From a checkpoint of a small mixture-of-experts model trained on Wikipedia.
Size: vocabulary 3212, 16.7M parameters.
Training: a variant of Adam for the experts, 550M tokens, 4196 steps.
Below are experts of layer 3 (counted from 0) of a mixture-of-experts language model. Rows are named router (the router's row for the expert), up (a neuron's input weights, with its number), down (a neuron's output weights, with its number) and show model dimensions 0-159. Each number is 128 + 32 x the weight over its row's rms, rounded and kept within 0 to 255. Numbers have three digits each.
After each expert's rows: "gets" lists some tokens that make up at least twice as much of what it gets as of all text; "comes before" lists some tokens at least twice as common just after its tokens as in all text. This comes from a sample of Wikipedia text that the model never trained on. Tokens count by the router's weight.

# expert 117
router:105154165145117115107175103130135102156109157117129081110080113101095176108101082124168149140164072075174162155152100153104151116126086123152112111130165189139101086130133147090197160181118127119186150099108092127162171132137077163145081167152112101105186085162104125148110156156145089067078111087169182082105141114103161115181084075091107174158153166060171147120076167138183081118112105167103121117148112155106131162112179151167136144093102085141114090174080150129096105134166139
up0:081185140192106110118111118134141096172141145093090107092061130087094171108063116101135173169199114084083127157151089145089160117099156134117055151146109129152118110139132154135192173120108161075155190152108166153150155167167113136158110107097067120100158156170099101082129174138167131096149124133164126140148107041122100140159138108147085123177169175119112137100118128138108090112094117128133102094159137170064122093123182131141157144150086088169077085170084195104123122152133144
down0:057099138142202079144165089123189103112145099065141112151140116123154092113129157177109145155109141118125122103135174124162148165219120148055122076086084099100116121177134103129104107156155161130135130150147096131145101105137090131090109061136137096166101200154113148123065123183098150090105207164165070086113130189107164160136114133177128113118106092196108127140110122099127123145117104125143226127147127118110091095123184128081100119143111129149181137167169149140127141157102119
gets: " ", " of", " |\n", "ed", "ar", "o"
comes before: "|", "20", " |", "19", "1", " the"

# expert 126
router:108152167142110121105167106125116099157108158120135085109089116102092180105108089117151143138159081085185158166149102159083144116119085137149105105121162192143098095132130148092194165183104134115183145103116104132155168137144087156146096165139101102112188082170111113152120157163154093069065118079169183089097117117097160126174083067093105176170161171074179149105085159133188082113109108171099119129149114153111134146103188154161136153089095084146118088173092153131104094130182144
up0:117144122155099122088148072143102104125085118137119134128107075076126155119080103101092162123160108125103169187141088149135108163099087134173101078101120176137110145145206129100169118179115091109160151077135140103155165206198136134197152134079133144140161127170110116123080172162158096120167134125125196081077122132053118152135124094091080167129180134125167174097127144194107086107064119190113089152156147145074131114123150134157176112093111122164120133158086153106148120152124169
down0:138110112131149174072124170127143120138129142098156243112150076112108119156133129067152135129075163103096103193145094111120106083151110134142193125115141149115130114175131127113167167144176096182173116124131074096116200128067089174153147122061120086145162185107124097120123128163167116055140105169146143144057126105119125185085084103205109111145153120098152138132138168091096110125167081128125121138169140128084101163090150109058142119103127090101144095126127148129106160139139187
gets: " ", " of", "th", "ish", " in", "m"
comes before: " the", "20", "19", "3", "2", " century"

# expert 83
router:104155149142114115114169114129122100162106154140141073097083112102094177108106085110156146126162076069197161166147094160087148111110077127151108109130163182137112097128136148096192154182112123118182149103116096127164161139147087152138084166144103096107189076170106118140115160155149093067086127078172181076102106112108151126149077067093112177160158161058183151121071158129153083109102118169109123127146098159108142162108185149162140142083098099145121085176091147127098115152181144
up0:146149082097134107116116109160171123129143119167153105141149124144110105153115146095159164129143065135045127114127143153148106133170084072116121145108087201137155136154085088149118123074131100146140211081126102102133142117173098126073140132161068145153099052120134136128087111177128164162171118148105101162108119048101133187093131167139077142139189119127132163150123159146136159123104191085053092144113155166095145156084161114097124105073125140197093148137190164147103082143122178
down0:127157105103082098117134108150127164134129163116150158133157107069081096091104144128137153078140100139159150165151160170192160133117147108148117100149079139170139151150180095127157142128131167114125154136145115134093135129075144128185211177120160118158146132105087149108205128175181107156168097141112114076151156105085082163168097106107145145093128106114103151096141149176057178077058114143092092103178142168060097107127123091143133086122101166145094175196132112175076065133129169
gets: "ig", "er", "or", " ", "ro", "en"
comes before: " |", "0", "1", ";", "2", "3"

# expert 76
router:103158166139104106113169102122148098153106165110134079097089124095111173109107081111159148153172083073182149162150093161088153113108085114157098113128153187142105099118134144087194161182110127111182140110099105139164162132150081159153072170142111109111191079172114123149125158153155101074072100081175191095100115120097165120167064067093099172163155158062174145127072151138149083115113101162113128118144108160114130154109180132177140130095099084145124092173090143115110110126168147
up0:058166135134127096075163112163090133126086171183142143163119086058150162070080101129098161128139116155111130116119128185118145098137132161201154120205114181211138113117133078131108125147119186096141164123097140109130143123199107145171151112090129077159131153127118115100100130171147119136136107140085154149111153092082138120124125086102167158107158152145165218118100115191110136154151144157096095065124164187069138102099139087161108103145083161161109150165151136181103142133120175
down0:144148118086083126118131175110127104105118151143088107078083112103112133157123105061197109095178127066124176095149151132095113119167095158101112148072102150136143157164137126154162138170119086107223170162100174139172142138144167167136112126145075174123199173133161122086126092144167146160141161109073154092057168101115171182117165102105124087095116108137165100168060115116116107115108131162086136120167137226149140128103096097167151101137115093081134127163090134139135102093157134
gets: "ion", "ation", "ter", "V", " but", "ence"
comes before: " of", ",", " in", " with", " to", " for"

# expert 30
router:118136174139109096067143159154084076177119190128125117086080121114141143079073084096131158167177114122123117140121099152114186099137084158131122087119136133124113144171129122078182147202059156078144136141106114132120148135129118167144126135053127122086180118165126207094130165182106102093070128068166143041128161134052100176161137106111148142140136131040179139166144134141136077110158092170110120136142116170119148147114130145130164137060105107122130155149087131128122121102143128
up0:177126141096124150164121145114084096142129154140179137119163164099126143099160215176147143173159117105088146127099141112118175076180101140126146121031119105105125176178133132146113091192060141152154103162098128144098127125120148172095125095075122130113174129156154126111128065197096115094113131120162119070112125159160128178109115122179144098134137145080116139149175122115173082089107101129144167134147079165098153222103086130148133127090121134067148196202097125131160124095109107
down0:104175131131163150063019078114113148118148170100107131126170086145201093136121138123131103148097104121178133113152085093124110158081134167070068150145121162101152104150122112049090172107179150076093085119117128115146087129146152103159150196154163161144091065124116161111135096161141158178164145108114153185129130089105137175154137141193148116124085153140126100062117115151129165096113126115137092115180170120149161076171172150127056129132136138183162106087133120123114146154138114
gets: "0", "1", "2", "5", "6", "3"
comes before: ".", ",", "%", "}", "–", "0"

# expert 69
router:114148148147115102113169104129138101155108162127135096116069115095105175109110094121168141126156076073179154162143099159090150114117082127152102112129152185140110095132138144079197170184119136109180152088108106136166164130143075169149069172143101102110188085170097120148116152157146094066077114081191183085108135121096154127168067075094096177170160157066173143115077161137162088115114102162105119121151111164105128171112177148167139139102101098141123081171087153123102105131170147
up0:091182149175109115114141098146126087168104172092107081105079109108078123113116108147111158124176089118090120197145096167138144142137100148144120102122095153141092090166196157146144141186141138085178130107132078197176130160136058142141094098121116121118172102144081087109109159177186119142100092143101132120104134091084148150128138116107068177155197156099191163113088128182141052107094131135108090096134099118106143119115163171146142164125104093129128102214102125128088101122172187
down0:147130106109140152135138083094037114058092137200127101130144189135115139204132136157139126116155140135121054164093180154081122156212118128110139168140070129105151177141127110070205098115157140148138165115109138155117111126159162137099142124120163156081141151097113148150091174110151118120085108147111097152152119069096120169081135117110101177154157117097178117137133081118087059155154098136132139123112143157128074134103155156169049107133118144113098151129066188058088101128130144
gets: "ate", "4", "is", "19", "ine", "e"
comes before: ",", ".", " of", " in", " to", ";"

# expert 23
router:114157144143113102106171110127141100156108166111130091098092113106100174112100088114133148125159082068192148163142092163091148110115082145165114110139147186144115091121128139100189163184107139116181145095114105137159169131139079154139083161139109106107191096156107126152115157154153107073071109081173180088088130125096176115199087071099106179177153167062177150116071168135181075117114097163115136121155106166104132162103176128160140137098102090149122080174085156120099107103169139
up5:077166153133105124120188135141101080139099148143093084114070060085117109078065138134140203105136118085117166169169101123101182084139085120149109109141111118175128118204153117121142213130133119120143190100073050140166182140123110134188119130149112106101156065155077135097106177140095137100156130132129132116125117116154190126137109106095084112128132191112118170153101171130128145084057125146122122106156150146072113151140169124188152099088099120193119142159105148120135115130119173
down5:110161136141111148094150103137108128117117096188134161113078121137101107092115123123181116162199131099131143167109120130121173144079104134119134082124096132129147100097070131121163134104172134127072163229168189153127096143144116172129169125081152111105117171126144125099080135093077049120125088119130083116029100197186093144107186176133048111122170102100098135128103118120155147118154082153131136136132201074134148099101103140131148123157181106108129160122107140151162121075182107
gets: " ", ":", " V", " D", " M", " N"
comes before: "20", "19", "1", "18", "2", "3"

# expert 94
router:113147162134109107111174108121132102169108169137140082114079110097096167114103091118164144146155069085169163164141097159086149123098079140147099110135172191144095088119128155084186159174101127112184151106116107118152165133151075176145064180127107113115194083167111114150120146156156092073090111083182176081102116114094163112164080073103101177167160165070169150117087152134175080120127127161101126123153116158114130182099182135165138160093103087146119089173083153125107102137161136
up0:096152152189091092135147134143160080180108180159125072115136120137123166127126146115138152093095099126061127133160064152139122118108083080152096138104138149139111088118138132115157099120140153101168142127119121159103180135194057202128129136154127129071147096164119125121118171146137142157123126156123149073120129102058150117128134094070117115141171157118179185112138109133054091059099084135110080076136091141128181093076194166154170154134089120169103106186049127122146104165112170
down0:125157085129104110152136184152155100123184088124191117169093146148080151184113139172131140103107134138089094134101184127094127097122112157088120117082161169121162149099165105165102053141094199118078110143176149116138173200090089085131141175155145105148119151151153071139145175123088114144105174167098093166156130101126086180106096108055116077111071132149088101148103170144140108095126136129069149077127152160106145159164091114162197110133135165159118130099093098124187123169103139
gets: "e", "ation", "ion", "ing", "ine", "ure"
comes before: " of", ",", ".", " to", " in", " and"

# expert 90
router:104158143145110108112160087133136101163103158118132095089084123087098175099112090112145144137154077081190151158143094158088139125116092145145102107134150187151098104117134152094194163187118132121179141101110101126164171132157078160152102159141105105104187078172105124145119156160149096063078111086187200091111134117108164134193082060100101182161155167067168156103086158136155087113123117173107126121157106157105134137102183143162141149087098093142114085181083144128096095130168149
up0:101118109096121121142175098159115103146101109145176066155143089120117148126127109090163146102110068142147087153145114210133136101160137101144111111165106141152164113134096101131135115186127148091162133087138103143133169124175094212251151155117140118149209082171136106147125133168133163090141157104137154092102143099142121105144118120138093112150152143179118194102099091109046129078077125125117115101102180115091148165097164126128129101111094078157057134155079160120161063127121171
down0:102195120161150095118131070121115137093083147166087086143082137153110111029109144096127117115130125136152099156080131101120074091124089113206190088231140106148140138130114134142132134170132110093122148133096142091124107165130078132131177150134176184181088097133117110121154193112090122146173081100145138092160139116138090174183167093102094202144181145162139154135077156170132108124113122116105081091143144152101082086116133148182123127131107122120075117122176106145089083119161138
gets: "b", "ant", "17", "6", "14", "13"
comes before: " |", "–", "on", "th", ")\n", "elop"

# expert 78
router:110155170144109116114163107135139104164107157105114088107086123093096171106108092126146146127160081070200145154151090158085148109118085134160106110124160185144114096129136147092188165176106144113182146097115101151157168147144081158145093157135107109111183087169105120147113159155158087063070110081179176089098126114108164128190081071092109173158153160059179144121079152138198086122106087161111127118153113168111139169108177154169139141079104091147113088169094143143098104128162145
up0:125138083116159103137125108117136125149090167155136108166074109141124155135109079080139125137096171080075104121162126132119184122119031071174104119106160125122106082187181123148154071220158142081144175119145088127100138126152107109143153131077178131061102153097091141149162127105105126125127138155108157046146186143093123171126104077111082134136168114063155165112161112154135142079158104173120109094113121105090137150095178146127123132087052150151117127160076160121090132174088120
down0:174099141141156074139036133096131125157152100090110137162116168184157141110168117105166106119166168102148109103123163085091149146085138107159142085157113074111098074118102163054136127128113148129090110159118059165107126084127166073150131115126113117080086144085172152146156123074131178130052147143134136115138174171124164124184118125148169115173085123088126058132137154151124160118134104084156182145071162117162139105161145082076153175112113101138173110134071125111142188110138066
gets: " of", " ", " S", " (", " R", " T"
comes before: " the", "20", "19", "1", "18", "2"

# expert 47
router:113145148147101115113178091117138104152100164111132080098086119102098162109107086091145152131170081071172142168149089154100139127113088138154108113128159182136091094114138139082187169180114127118199158102111100143161168137139066151140090159138106106106183084169106124157114153156154109071075110085177175093124134134107186111195082063097107177168155162075178150133086163139170086124107100166101115118139111143104123116106178136174144146098095068131124091171086145113091102118188144
up0:074172145128081117129147121128129056156098138175144058166096116118120129066075127080116171106132111136110127181134070118089160125112091091153111142187141140121130113111199164118163140125120202106178143133139099137162184157146148140172159102109075160121142121145128103143092130126128079076156133170070207066115119129066162139207130096098158136158183189127145185084116151203113124096120105147123112115145117105115143147092146132185105133115109105202100128137100124102128116114111151
down0:072141104089122133106164186141109158069189121170119191117128132168165068125146147134156115109091124131127090114105134119172099155124094141107156190120131125145130083109141117152126092064111112159120096097160185087123127132123120113063187108143136141120145169114131074118199126105099170106136218163104167201190090203127149118182171112111106117116127124172064152155143144160181147144147080086118155109108071118129104112107091132162144124122138137129136176079082058124136135124115075
gets: "al", "q", "th", "hen", "15", "1"
comes before: ",", ".", " and", ".\n\n", " States", " century"

# expert 72
router:111151163138098109112180100124143102162114160130140079094088117094101168110100092122167140112163071074190149168153094156091142116106094130156108112124158190140089102125138148095182161185110132118185164106112103133163175147147083163137082167143105105116196083168099125143119157152149089066091109080152181095106128121098143112182086072096100182165153170071180153104075159142180086118119108165107115125143110159108128183110178150159135150080101094148120109170088143115093100121176137
up0:145163168158102153098152119134124078151133129116093069146121159184099199138142151119116115133096093118136094150128072139189124142176099128139111112050097138117080114128128152100170186129087112127150078115108119095116124100100180100157107078123155147082204120098144099150141155112122122149211138128153129122137170120104025119064161133143044124138132115170161162157146097162097156135075128108170167153108182113184125109132119140132134192121093197131146120151138134097096112089057126
down0:105142109149086150169071093144075083129105132107151156130135101122097141092123131150105175102155094069184142165124096128156123120099111120154178105099130080096139123106149136086130143123204131156145112140152165156116070091170112152145151083160117127137083144134152234111061108135111132132089113117145102128113180156100191152155117153038151126128130142104093155189159165129118129105112080156144092157144137167098144050158144164144102137165092114167236121165110127096078159108129085
gets: "i", "s", "ic", "ers", "er", "k"
comes before: ",", " and", " of", " in", ".\n\n", " ("

# expert 109
router:112152159141108112117161096121137098158110161127125074088085124091090175109101087120147151124159082074173149161149095159093146114112074112157098112126156187136106085128137153094188163187117143114188136089112104131160169136138081164155082161143106104119199083166113125142113155156164095071085111082157179087099120126102159149178082076093092171166153169058175148113076158143175079118113118164110111117146102154110131174107183156164139133089098103147115096175088149107087108139174134
up0:119167107143109118061176118156083121182082134146119100143149076076109154123122099079111192167119119131144143147129121189131111095140068115110103102101107148154100105152164143094159137161141075135111137104123127104145140123128115138139085139109138152133141074195101119151115139128183106137143166109070176123153109131092107153145133064085071171116161176057129207061158126198116102111165117131115110112122114085055169138111197144154164112135121110143091105134123195153126060160128207
down0:158089148152122111189137176126080190124169138140110119074118147091071093083180105129084079158179156119118096152065143149118116073120065134102133104105082103121139081084163140099177150138075166167112152110138088194129161148128072133160074139128106073102092113179135184107149076111102049143106136101144093140146176179137134138130176099138085166154122146078109099092094157133110135123113160110153104176106089169153102148074093162143112134126149113088145131141142162134124141079190117
gets: "om", "et", "ay", "%", "ment", "ion"
comes before: " |", " of", "ed", "es", " |\n", "ing"

# expert 12
router:073141145132143084170172096128149137110117137165131090158113065075132122104083129144127149100139097100154152134134127146116147146101134033133111117144088187150110077156106146185166153174101110083157148139139078164132146138130066178152136147170127123138151112127099117077153143113148056068159136115131146090088100138103141122161101078091078140195143144120118117119062182137099101063170135177117110094175111102083118108104181116144138149126094111148129119164055205054114111112124182
up1:132112112122104075111185143103165153113095093084113091127075135207157067115095093110105094133128105139170128185050096143130087178103178117107087158147169145112113086102063153111145153112108151140125123136149113154138117138130194127113108086138086175099088140140185135170141155144159085050065154105120162088110156120108125140167116118153087169151100115139128107123144212132141117124173177081148125112154132164226120066118082164151143175120130137126137131089075160104118125141160149
down1:074227137172132125133119158136097086124145137126129085099087163149088154120129134126104101179104109115048112085153120086088176174168131159096116168057126097127125106178149137153117089099127203124121149166131155135163138134154122113087106097087104105133123177117119117156117133090169129116126187133110126150136097145160137146131072174100013174126129136094031168126069110116152089138138108121120166093137136132142098145107155225144070123169108121124115128118158173121139134153160127
gets: " |\n", ":", ";", ",", " –", " —"
comes before: "|", " ", " |", "00", "|---|---|---|\n", " \""

# expert 32
router:103151153139102109117168104131146097169106160111132079108082121101103174106104086121146149128157077071161153164145094162091146123107079145158105109128134193149111105117130147092191160187104126115184152108103097132172169127141077156145084170148107106107194088164102125151113162153153095067089101086162185078104117116100135116171082067095094174163152166062180148126082161130174084125113114174113131121151094157099138139104182151164144151081097084146121086180079154125107102119170147
up0:088175149115113134134162117145055109216098144121144149116126108098149091055158128160096154187106101139078165119146056157120142085154154129157055120154137124141142071121177161177110168145118154096152133114066102167158125146162097141130102124092074128131134097146120122104118147157165089100111108077079102117083187104082162163149147110112094142146115177143115181108085150186128088105111047135144101117152169162105173142122131105128174164109083083184141116174145123114114113125191171
down0:121140124118070059037147207127157117144126161113143094076101138139128131116084139227102152136129123110127146164122100153134136116120109161114121110173122105138141126086145128183124113170110119125134128145119126172166098145186134131069163097099114141093125124093178214068142166115192100123179147079116174141110118137137193151105146097111096139111122120139123136133113092133246098103131125172114092112095108140080137100138077100063169118125105171168123096108109133092076142148078157
gets: "0", "7", "es", " May", "t", "6"
comes before: " |", " ", ".", "–", "%", " |\n"

# expert 96
router:111157150132106117103167093128141098156107163112142089107087119091098166106104087112144142123156078070191137158149091156097146109124093141147110100138146184149098097120131145086178154184109133108185152102106100145166175139148078156139080173142109110112189085163099122156118157153162101063074114083166192079110122133100179136189090063094092176161155160057177144128084164144169083112112091173108122114143112161101134139109178147164135144079096096145119099175081146123103100136168140
up0:100175151140100106076070069152110065161067210103104109121093129104105138116098140091076204110131118127122155130154112165130167113101089116137116082131150166155127108163176122126157143156094155110145169160114099147185119134185085169199108141138108091112157066169118140110116188128138110099094115101140170100123125124081121101109127074070100168129188165126132160108156172154092119111088129208142126085138098109123174158078156167163165114125129114148083102185113144141094145175116173
down0:187104141132038164149098180131165063095108133145192139056164132169098125166139212125122138124141138059159151109130142101146165110047169146099066083179120122158134115118189120191118122182097115114120107159134121166160111154145162122158148133127084084151124052096131174102084079129129115144067114110128160113151100117094136081146092130108128101113093108072103092140166103086122123117069147150158130098155181189139139169163092154133106138117127111126135100137101102108163147156119122
gets: " |", " in", "ian", ",", " by", " ("
comes before: " ", " the", " N", "==", " L", " W"

# expert 67
router:127138131144105095110146143184109127131111195081087117120113124084118133120137137083115141159110124066109136149129089168072117095118128137150111095131079168172121080120149144145181124181067120088118117127098068178156197132148119116133137124119135119108183105125140153129116137209166116039110128071157179084075122124097157145139158088109149170147169137117137169063143195107152120078129066132121140114125163143083140062129167111179148155088133163192123121134089152101090072147181174
up0:140123173141110124131183150151113166139136127097125133131109121099138128089145168084055116066092147179171078153127083115150075125184178093124180042135143100135119121041077105108108143130108113123130119132124024142129136094125124114127155125134148121153139161147151119130148146138201136076097181117109136145104138164140080179149095137096187179124142137172181165146159192092129155111184082106129113132134121082039104080159139157083121140135155110162128131105102101130133081075141146
down0:117115134129112144152072151132125105120114119081112143111144121099124069123118142066161100139108123104181146137192110145191157105107116153132125118155200118107128103119098133099118120186186056102145095122139117142092127086158137106143147098103141140116227121096156119079120164146102147077126125138155096187154142161107051187099187117146150206135099055145226090137170081160118105075110120142139130092161177104171186130106162108108166142122134139122147124161140101124088098074115136
gets: "-", "\n", " -", ")\n", " –", "==\n"
comes before: "-", " \"", " M", " S", " The", " C"

# expert 46
router:109151156130108119105174119122145100158108163120132077102084115091108174097105086132165145127166080073188150161146099158090146118091086124152118116120164195142113087130136144093199161188111138115185151101102106145170169143145085157145095175138099104115188090166106112144117159153140085070064114083193180084096126120098158126153085074081104169165160163070175150128076148134158088116109105165101117118158105168108130170118178146164141142092095095147118100176095147114097096126174138
up2:120166134142067079119168106171125117173060194200129126150121071088116152160088102140113198094130077124057157146136105181123154146155050130142113148150164133175122116137184134119120129099090145138176187109095114139165158169142086154161169181107057153114124045141111124096080146164134134137173088142102136103157144118084154121139125102155097121139155139132132172159132116189110124097117124166097095117194166123100162101115130090161130122098089096177092122125120149120108082167135180
down2:104106120101188153167094137113106172144172105136156099153100162160127091142109161159184098149119169143107117121077188110133128160177084116118151172142128126100165150092059099139101165122129150143098095155227099115109114115098112080092120085127113113134139108137156163176159126134155093113120089106134142161189043159112108075123106141118113126142125115076146124112111110105187192208205092103139101148083106106175128130151171146113106142151205129100115161098184123149162149180079107
gets: ",", " |", " of", "re", "es", " It"
comes before: " ", " the", " and", " but", " which", " he"

# expert 7
router:110155152138119112112158099124143104159114163126136091100093114098097176110102090115165141125167075077188144164152092166093147108104091142157102106135165184142102097128142153084189159185100139108181140099107110124172167132144087159154076165140104109115187085165105122138122152160155091070077113077177189089105103112103154125177081070101092171165148165056184148117087165137175079116113106166098117121161114167111131170108188146166141147093108102144116094170087146122098098134168147
up0:107188160147125094118170104164069081141102154099128160101093098113135176076119139070090183129156071118101121152168099133117145159153116099139124084111111179162112085154104144126140150167147133074132185148093119133166141164163060147128087125112102122102190115148138145103137197168143131061134122155089178085105143151082121151099091091076118133132178173107148141124134151160114138085070133147124122134192138160049174135072175146163162132148116126138086118153110160212117105108138181
down0:129124133092139089130041130121113132119135125188165142140133119140099148092124056102088162104108101141130132110078089134120148160097146122153134181152142135112142136154112108092157106064111143116144135086147097104153166110074123145146099110083123246084137162138159131108151048134107117178144119143117153046123158092127170166105158114112169119141155180131201164142139084050112163074179170109115137131108119156192122150169181117141114114146096179113106115142167107092105151076146185
gets: " |", "|", "a", "le", "B", " The"
comes before: " ", " —", "==", " −", " Total", " ."

# expert 71
router:127131152150081142068138123161153118113123160109101153095079114095077158134107070067149148112135122070126129181206124138069137116073139125133121090163125154147112100165126140139180138170117161105214146160135091211131194152129132171125141192139100104059172111117127117078112132143152130096113130076159194082097123102113160141170119083059051144143138126109162164163129156133105104092130096152096138072186158120100141092074157105134140153103128109132125103143081134115101124124149174
up0:107127120165032122083143100148120095144055146151142155165140118128103086129065153139089128152083081143087169128114131092119158165097100126120111177099094084147135163113178124124111162161068178147118158131178111146132077128190118121157126137118136158121067108164135151114140154130137108165114101138119054188177120096127077122103054143104134154125158155145081145118122092190153120168126114154095087134143075132160150197094168148073196127154134103143064115132192120144084141110138172
down0:133132137155153112127178105119115110113161075141120072133151128106126115191148123164093082121141119083107133093118164151178157150100123136166175087102192177087127140121139143148161087129071170106162135127143144108202099101160055136123124132074097124140203110133113070148211084097157165128091135114166160178103194167105123091113139083148139135124161173079179106131074091134133048167082142076122165119103098154094142130148115123194162093118110122095114119130108173139163105173136161
gets: ".", ".\n\n", ").", "\".", ".\n", ".\""
comes before: " The", " He", " In", " It", " This", " She"

# expert 110
router:118157147136133142130128129135152094161111161109126127088055072071062182088112130098174138184140075098165166150158123152065220106078070078151111119090121163129123137157141165137126155180124120106218152110127079130136142116141060197134093105128117151133195116163136132112130134131145112104107133088151136106120094096121133147123097067141108130145125158034158146087161103132144099087128101199117102121151106120128138184113219124155146151083098114102124109181107132144123109128136130
up0:113095135134146136161123128091146121146084126135155124116127184123128165045118146054165114189143089124125137112128146117116126169029082085124097119088120122102106123111109130143100152154125152112199106172135125106129057104120109135119112083149145183092132126130130119093134126143131095137146155099194118104159102163149112110097094106189138127165135136074171096125209075076131092160195125204174118127076085119175099210105176148122129135141083156061160149151155080117113120093115120
down0:132151127166143188088194145140134091120131138103151066154095132138132100169172176192095155152124098089116101140130117110075104093173171190135125131097160132103123179124127143101057111107115198145170097108118164101128177112158107104147140182135141137208119136102132131128041162100148108087135106160116156130143113098120182138153119130092127117120096128163086177143066173094156020109065132133133178084140145106141110112130169185160158121121136109074089119121158100090145129077128124
gets: " |", " ", " |\n", ".", "0", " —"
comes before: " ", " |", "0", "|", " |\n", "1"

# expert 70
router:110153149150108111113171081123145100162110163120139081097079122087090169114110096113170148133169073081173158157141095155089148122115082121150104110121154187149110097125139145071167163185103132107193147105116092132164169126144084154142073165143104105109194078161101124151109158151163099075089113095153192080107120116103132120178090067092076169166154164070182146121089156132157081120096114168107118124144092157111126166100185155169142146108095074141126084175081141114098107121171144
up0:097101165156124122149131132127066073138059147149135071144082146129081112066116114182175148129176148126139100182186084159143167179079084137183135094130183102116131107122137133125153082154146158109165128151179160171205167143101124118176111083091088109077100103108122104148123145146151157106119057159152135078132138104115090134165083139092113151159140164145140138138135128095143106093132080150144129068158160141122156112083153189172195144153127116153079103128127161074080097086083132
down0:126102127136156138156158159128135181138158094182124100073102169075150133103097115108140122103143137095127130079102151082098109079164141173128107087183122130149130142154142139094069128090146184104207132109149165133126085155145136075094091144103103158148183066128141116119163103094093097072141049100139141102065144143129138173212117127157162100117095118142041136110187111148124188138089119157136157126185138179121194099134186116155187127119124121136115121140130127140121070086177113
gets: "s", " not", " October", " September", " November", " March"
comes before: " ", " of", ",", " to", " were", "ect"

# expert 25
router:111150159143116102118175104132144103164103160136127094103089120090102169108106085125178146110160081074191151164152099158093146117114079128147109106118149187141107093120125156098193155189104129114185146089100106128167172133148079160140073164143108098109184085157103119145116159144149092071076106074168180091108126117088149128159068069092099172161154165058169153133078164137167079121109111160109113121150102161109132173105176162162146137092092090150120091167084152108098114122176135
up0:103126129137096144121115143183134058160114126151135102119098044083135152102113168170168159144165095139165145138177117164094130096150075061167148160161123179186108133130159126106187143145102153119181184107170089134169178145148129147122123138092107129118147089136059136140111126187139138097166035177106182138164113107115118117160093123151079158124143177147142129163104145154131151117112186147114092134103204163086155113083163132161153136124141070120080094100192172123110089153130157
down0:132107127078042107081066105194143118142087141143140162124126143145062128155034083129154139090137126146125143164163176132079162165139078044089091107057212179120141107132099120141196159126103144135157171056170109094126170100135142127087140093087125142092094140142125154150122169141143124158153171130132152066162187195131070096120098121139113118119161083103151130148139142108142152102130133123117133147113155094148155133134149144162125122115135140110094130154110217134107130113125094
gets: "es", "ed", "le", "os", "or", "ier"
comes before: " by", " to", ",", " in", " and", " that"

# expert 5
router:107151153137109112107174107122135101165111154113119076101086116098091169102103089129143142133160075064183151158146096164073142110127093136156108110131157188145104102122134146100192161188109128111182149090102103141159168134142079159147087173134102106111178085162103115143120159147144090070071113080175180083108125116091154120178072070096107178165147164066177145118073167137159092111115106169099122124148107167107137136100181143159140152078098098148121091168089147093088107102180146
up0:081160108124081129117099192102156119186076155171114139112130093155132160113077139110060154100199077113102177171136108114133179144108117069101081084140122155146076133140187129124152161142110145054173186129108101167150157122169110150168107096140095093102179141130079179112134118156146155118101158139117130113158144136131140127134160101101079126137140161156112170096123152138107098085046140140134129162184143136103102178159160168094098159083063113211153127178087155119139082119130123
down0:123147164159105108126151119143199090164119133071088105089133131179106162112082098111079162173147139104092114133159117130108166088152097068160124137107178136095087131142121162103150076112116195102140159097097052114189128157140131152180095188155065123106129197078095108120125169114132134152114117130170149194152137108080087150090110085155119099169161134161107174051109088190118132109076164126181155120149144145107115107151164137107095162087110077145113102160126100137092094149168140
gets: " ", " (", " the", " at", " to", " He"
comes before: "20", "19", "1", "2", "0", "3"